Experts of a small language model.
Size: vocabulary 8192, 55.2M parameters.
Below are experts of layer 4 (counted from 0) of a mixture-of-experts language model. Rows are named router (the router's row for the expert), up (a neuron's input weights, with its number), down (a neuron's output weights, with its number) and show model dimensions 384-511. Each number is 50 + 12 x the weight over its row's rms, rounded and kept within 0 to 99.
Before each expert's rows: a language model's description of what the expert responds to. This comes from a sample of Wikipedia text that the model never trained on.

# expert 1
It responds to: Capital-letter acronym pieces. Single capital letters and word pieces inside acronyms, codes and numbers, often after an opening parenthesis, such as WASC, OCLC, BAFTA; also percent signs.
router:73 68 47 54 37 45 42 43 52 44 64 69 46 46 62 63 51 46 44 49 70 35 55 53 55 54 39 59 69 53 61 32 41 55 66 50 39 51 44 28 66 59 50 61 45 49 40 53 71 26 33 66 61 52 55 64 26 71 58 63 35 60 81 51 58 60 39 53 54 68 44 47 34 64 31 39 51 55 45 84 44 64 51 44 48 42 41 51 39 29 47 42 72 38 45 40 38 61 70 55 54 52 42 56 55 44 59 70 42 59 48 71 57 24 82 48 51 56 26 49 46 42 37 38 33 43 45 28
up7:52 47 25 33 29 54 43 47 41 65 60 36 57 42 58 63 45 40 41 53 45 58 54 48 61 39 61 60 65 54 56 49 35 56 52 51 36 33 36 65 50 40 57 66 50 63 65 55 43 53 46 55 41 36 73 69 54 50 19 61 68 54 57 42 49 78 41 43 58 33 48 63 45 59 52 48 54 39 48 51 49 55 49 56 53 69 43 29 53 70 45 33 40 31 46 38 50 48 49 56 48 42 65 51 75 48 56 54 54 49 62 46 50 53 76 33 41 51 43 14 47 62 48 43 54 72 40 53
down7:38 37 65 39 42 59 50 35 53 71 38 60 35 76 24 55 55 33 46 44 50 57 64 64 75 47 43 54 50 65 60 43 59 32 49 48 36 49 79 53 53 56 39 24 61 46 46 56 59 28 59 55 40 42 43 45 60 55 51 33 39 33 51 57 47 50 46 56 47 61 48 43 71 39 34 51 60 34 39 82 50 48 43 33 56 67 54 34 64 66 57 44 63 46 36 53 52 52 67 49 57 55 52 50 47 37 40 31 59 58 54 85 46 43 60 54 17 53 52 54 66 40 48 31 27 62 74 58
up8:55 48 47 58 44 63 52 51 57 55 34 58 35 34 41 42 45 48 41 41 58 66 48 56 40 61 22 61 67 48 53 57 50 55 50 44 20 56 40 50 38 56 36 63 47 66 58 37 52 46 43 37 46 56 50 58 64 54 77 70 45 44 63 44 42 64 56 42 54 27 48 22 33 67 52 48 47 48 47 50 53 50 49 54 34 37 48 51 71 47 37 57 57 69 48 61 51 47 56 71 37 41 59 35 68 44 53 49 48 68 42 38 46 43 48 47 48 50 38 38 65 53 14 69 44 42 30 20
down8:33 45 49 60 43 47 51 38 68 52 42 67 57 43 61 61 69 43 56 46 50 57 54 49 51 31 48 54 60 62 53 53 48 52 42 21 49 61 58 37 69 41 66 62 29 48 56 63 48 45 39 50 54 49 41 46 48 60 23 48 73 36 54 67 40 53 47 60 36 45 49 39 55 57 37 35 51 82 54 40 45 68 44 54 44 60 53 28 46 50 51 57 61 32 50 61 58 67 56 37 48 34 30 55 50 39 20 26 57 40 50 32 55 47 51 59 46 62 57 41 66 66 51 23 35 70 43 54
up9:51 41 43 48 19 25 61 38 47 51 23 32 57 72 67 72 60 52 49 50 66 45 69 37 56 56 51 66 43 54 63 35 49 73 62 49 48 47 70 45 56 46 51 59 39 45 32 39 87 48 39 49 48 53 56 63 46 50 39 55 55 29 55 53 29 49 68 23 31 54 53 47 42 73 43 47 72 51 51 49 45 49 49 48 35 50 34 64 43 49 47 60 59 51 49 31 44 66 41 47 39 46 49 65 48 38 59 69 40 57 50 68 33 33 71 57 29 49 55 57 49 45 62 27 51 38 50 36
down9:48 57 43 48 55 68 54 44 50 55 41 60 57 48 49 60 38 63 58 48 38 37 64 44 64 54 61 32 58 57 32 68 45 54 44 39 65 69 49 43 52 35 22 63 38 60 39 42 60 57 45 40 40 58 45 54 38 64 63 54 50 48 45 42 38 49 48 22 46 48 58 39 44 58 37 54 43 52 54 56 87 39 56 55 65 49 57 30 52 47 52 66 35 36 20 09 43 64 47 47 41 50 36 46 47 69 58 61 66 46 56 39 69 42 74 51 65 51 65 75 42 52 57 43 56 32 35 77
up10:87 40 52 56 47 45 34 50 62 59 57 57 50 46 27 46 40 78 66 56 52 53 35 40 65 65 46 52 53 72 60 60 40 65 61 51 59 38 48 43 37 28 53 56 74 57 63 50 46 57 65 52 57 60 57 33 47 61 53 50 50 34 54 43 54 47 65 66 50 56 53 51 44 29 21 43 67 52 63 58 36 71 29 52 60 38 53 53 37 53 35 29 35 34 35 22 60 75 31 63 71 67 50 47 55 40 41 56 62 54 52 48 63 46 64 55 47 46 66 54 58 56 45 43 73 54 46 54
down10:43 61 60 66 52 60 54 59 23 62 45 39 35 21 42 52 38 46 43 38 64 50 73 35 65 36 56 27 36 36 50 54 65 50 49 43 57 55 40 66 62 21 69 51 44 29 46 42 43 57 54 44 39 27 48 32 77 68 49 26 53 65 57 45 80 50 60 40 50 37 55 36 57 53 57 39 52 50 34 52 63 42 60 52 46 54 58 39 63 43 54 48 46 66 65 48 40 27 62 68 45 53 67 68 50 79 57 60 24 54 40 38 45 67 53 70 57 54 44 52 44 51 42 43 38 48 54 55
up11:54 45 43 67 32 48 14 48 38 42 52 72 52 36 55 46 60 48 56 37 71 75 55 51 55 48 50 71 43 43 49 47 46 53 68 33 42 36 57 22 65 33 43 44 40 78 59 44 60 75 35 34 37 43 49 60 76 47 58 48 44 44 52 56 62 64 56 33 71 33 63 42 73 34 56 60 37 60 49 69 51 64 32 69 40 48 59 56 84 48 63 54 58 31 49 53 40 35 41 38 48 52 42 44 41 56 56 31 41 50 62 59 61 41 78 58 53 37 34 57 54 42 19 46 37 54 37 50
down11:50 67 44 42 30 45 64 61 49 52 34 59 70 72 49 68 49 53 41 70 76 49 31 20 65 74 46 59 47 78 30 53 53 44 39 57 58 62 54 52 31 50 36 47 46 28 51 36 42 45 54 56 50 24 40 57 41 48 55 50 45 66 40 44 45 57 34 46 44 63 48 35 47 22 56 50 28 54 55 69 43 29 49 65 62 39 40 37 55 60 43 35 59 25 59 56 54 43 52 49 33 33 52 54 45 73 33 43 56 41 67 66 53 53 35 58 66 60 43 60 63 36 68 55 57 56 61 63
up12:69 49 63 26 38 51 62 59 54 65 63 54 43 63 49 54 52 37 41 32 60 60 45 33 51 53 77 49 52 31 60 53 60 83 28 49 42 64 34 48 45 45 60 42 44 57 43 47 42 44 54 55 71 48 43 35 47 52 54 63 54 27 56 32 69 46 73 42 53 50 49 43 48 44 69 50 52 54 51 39 49 47 68 51 53 43 43 65 40 52 43 31 55 60 48 41 56 59 60 32 61 46 61 65 49 51 43 56 50 49 51 68 30 45 66 71 43 61 44 56 41 39 63 68 55 69 52 49
down12:62 45 43 43 84 45 46 63 51 43 59 42 46 52 45 53 62 48 54 56 54 49 47 41 45 53 29 51 44 40 51 46 34 40 44 61 73 53 43 49 54 45 37 45 69 46 24 67 61 62 56 34 41 51 34 43 57 51 25 58 41 48 45 46 42 58 35 44 55 55 58 42 38 41 47 40 61 44 41 48 53 61 53 46 54 54 51 43 51 56 58 35 47 52 32 22 45 45 48 47 50 54 52 46 46 23 25 72 48 70 71 73 49 46 56 46 59 54 25 56 53 33 55 34 35 63 36 63
up13:41 59 22 36 56 51 60 53 39 36 69 40 62 45 44 82 42 45 61 55 37 51 53 52 38 46 41 37 43 72 47 34 59 63 60 62 42 57 42 44 54 42 30 42 43 68 60 39 31 76 42 58 50 50 38 67 61 57 41 58 50 56 44 33 69 40 47 43 56 56 45 56 52 67 47 45 59 52 47 49 57 29 43 64 39 49 67 36 55 38 57 56 40 34 53 43 57 54 38 45 72 56 59 53 65 47 47 42 33 54 51 40 63 63 49 50 51 54 57 50 31 63 35 66 86 59 47 39
down13:28 68 63 61 32 28 58 45 39 48 64 45 60 43 49 33 46 55 55 52 35 31 67 21 54 82 73 40 58 47 41 51 52 71 60 47 54 55 67 62 59 26 66 37 38 44 33 48 49 43 73 51 59 63 38 29 54 64 58 16 41 49 44 59 56 59 61 44 25 44 45 56 69 68 40 43 56 46 66 60 64 54 67 57 52 60 44 64 43 63 45 74 51 57 64 45 61 31 51 48 70 41 40 41 57 35 46 50 54 46 60 63 13 55 43 36 49 50 53 47 50 91 35 37 55 45 71 68
up14:52 47 63 20 38 52 71 49 26 58 52 19 63 64 60 51 58 43 40 48 48 44 53 31 55 42 63 58 52 55 49 45 58 54 31 56 49 40 25 47 66 31 33 37 41 50 38 36 57 47 54 58 56 42 55 32 35 45 63 49 55 57 53 34 64 47 43 41 41 46 34 31 41 71 60 55 44 34 42 66 37 31 69 43 60 65 41 49 73 58 50 37 48 54 32 56 54 69 81 69 37 42 57 41 59 43 54 48 56 57 41 55 42 20 53 43 31 52 51 41 46 35 56 44 54 82 65 42
down14:59 47 50 53 56 37 47 41 39 48 55 63 62 63 60 75 36 34 55 49 48 55 41 74 36 46 29 58 45 54 47 46 36 36 52 69 47 35 59 39 58 47 44 50 52 36 41 49 36 56 58 43 40 56 65 71 27 65 52 62 39 40 66 72 37 44 36 70 43 58 68 45 64 51 24 51 49 52 55 55 49 33 53 18 40 62 47 42 36 65 43 49 41 54 47 53 57 67 51 45 55 55 47 31 44 53 58 40 55 72 55 54 37 43 47 62 46 57 63 68 42 51 59 53 64 53 71 68
up15:46 60 11 58 62 41 68 49 40 35 52 18 71 54 46 60 28 59 53 50 62 49 38 52 44 41 26 68 54 57 34 48 41 56 45 52 45 46 42 31 49 51 35 58 28 56 58 49 56 34 59 41 35 65 57 42 60 52 45 70 60 52 41 36 42 81 36 53 47 50 40 55 46 46 45 24 57 68 45 64 37 56 57 71 36 37 57 62 63 61 43 45 66 42 28 53 54 44 41 46 75 28 41 39 41 36 43 51 56 52 58 52 35 25 56 62 43 56 28 54 20 34 45 51 66 53 36 39
down15:27 38 32 36 49 34 40 59 45 69 52 58 55 47 46 61 54 35 55 39 57 27 56 60 28 49 47 78 65 45 57 55 53 52 63 46 70 46 56 65 48 62 65 64 48 39 42 57 47 75 34 56 64 43 45 36 47 48 40 35 56 43 25 28 57 48 52 71 56 32 47 67 35 39 42 51 60 52 57 46 61 28 44 43 44 44 40 49 54 65 51 36 48 52 42 46 57 35 24 52 44 60 70 55 60 49 56 52 49 63 57 49 39 33 51 61 58 47 56 47 61 70 51 46 44 58 61 54
up16:65 58 35 41 54 61 50 47 57 45 46 48 38 37 50 66 47 54 52 46 73 52 53 58 64 26 65 47 52 51 50 64 58 50 73 46 51 28 64 66 42 62 48 33 37 54 43 51 52 49 38 29 53 50 57 58 41 46 37 64 60 49 58 64 48 42 35 50 43 67 38 28 47 57 70 63 52 75 48 58 49 42 52 55 54 80 51 57 58 47 67 63 34 74 52 49 47 40 46 67 45 41 44 42 20 48 41 44 60 48 68 43 28 43 38 22 45 53 30 49 46 55 44 52 48 53 55 25
down16:73 52 65 29 60 57 63 67 56 54 37 70 43 59 65 47 71 46 42 57 46 51 65 44 45 60 45 52 44 61 58 48 41 38 64 72 65 34 48 72 53 44 41 57 44 43 69 60 46 48 47 54 40 44 57 58 38 70 65 64 27 14 50 66 37 37 52 60 41 53 60 44 58 48 48 44 59 54 69 51 59 78 51 38 65 44 42 49 38 44 34 20 67 45 37 46 53 57 56 48 41 46 60 52 37 34 64 48 36 46 78 46 28 37 61 46 41 36 80 71 41 26 44 44 30 25 38 26
up17:50 59 30 67 35 44 30 47 51 37 47 50 36 33 71 71 40 74 64 46 53 44 52 47 54 65 46 69 68 63 27 26 46 52 53 46 56 42 63 30 41 34 48 49 52 55 54 56 41 34 52 35 35 44 49 27 57 25 42 40 41 71 31 56 66 55 26 52 49 40 36 52 09 46 48 62 55 66 51 44 58 46 35 47 38 64 55 48 66 46 53 70 29 53 58 66 50 47 47 60 37 53 46 39 34 72 72 35 37 44 38 55 32 56 61 41 26 49 62 49 45 57 50 54 81 44 55 43
down17:65 46 43 36 51 39 36 55 44 32 48 55 14 73 48 69 37 37 43 60 48 55 57 41 58 39 44 51 60 44 55 45 40 47 56 26 60 47 52 57 53 36 35 55 53 42 45 57 23 66 65 79 42 49 46 32 42 31 43 47 40 69 54 34 45 40 39 45 57 51 32 64 25 45 57 60 52 74 50 35 58 69 35 42 45 73 63 58 45 62 58 43 50 25 45 60 63 47 40 49 53 68 48 47 57 80 54 62 35 66 55 38 68 41 46 47 58 49 38 44 74 56 41 30 57 56 70 53
up18:62 39 51 67 49 45 35 52 41 50 48 59 45 43 28 47 41 60 55 36 47 48 44 50 36 27 39 56 72 52 35 55 62 58 66 29 50 45 40 32 43 58 62 54 37 69 48 34 40 47 62 57 38 43 38 50 51 34 51 70 44 61 56 57 57 44 38 46 50 35 53 36 55 31 44 44 65 27 49 52 55 51 62 70 34 41 74 55 45 56 56 31 55 40 64 55 55 29 59 48 35 31 66 47 59 23 53 68 42 51 75 65 44 51 52 47 67 48 52 60 38 57 48 48 60 22 50 47
down18:38 61 31 39 50 58 54 60 59 61 21 67 52 79 44 43 62 40 47 73 62 50 46 46 48 29 50 53 45 59 49 19 32 57 58 33 39 45 27 62 66 76 39 52 21 65 58 51 53 41 75 56 34 43 57 42 58 59 69 46 42 60 43 46 36 56 50 58 53 61 62 51 51 41 51 33 50 65 67 56 55 35 24 40 59 65 32 53 51 50 47 39 49 24 49 78 65 38 39 42 63 59 40 40 49 44 69 58 58 58 61 47 59 65 60 56 39 36 37 62 65 53 51 48 42 49 42 41
up19:37 47 65 42 41 50 30 63 46 41 26 48 38 51 36 64 39 54 56 45 54 72 67 38 30 36 60 55 68 45 57 50 66 53 59 39 42 54 47 45 48 58 72 63 42 45 47 49 58 54 33 64 31 42 38 35 68 46 46 57 79 58 63 56 54 24 38 65 71 68 56 46 33 56 48 20 75 60 64 68 39 56 39 44 53 70 46 30 45 45 44 62 33 60 71 36 48 58 36 57 42 50 64 53 42 33 47 34 62 43 35 53 50 49 56 41 45 47 32 35 56 39 24 31 45 51 48 43
down19:43 42 57 55 50 62 38 58 49 38 35 34 55 72 36 39 61 44 60 59 41 47 64 50 49 31 45 44 49 30 43 48 39 45 64 57 76 59 51 49 56 44 54 38 58 47 53 46 34 54 52 61 57 39 53 52 55 50 22 63 42 48 31 66 48 30 31 24 64 48 50 46 84 60 54 48 58 37 30 53 71 45 41 66 37 63 57 47 35 34 45 70 56 64 56 52 56 12 71 63 43 38 50 73 42 43 45 39 66 52 42 24 47 45 58 60 46 71 37 48 49 42 40 36 50 45 61 61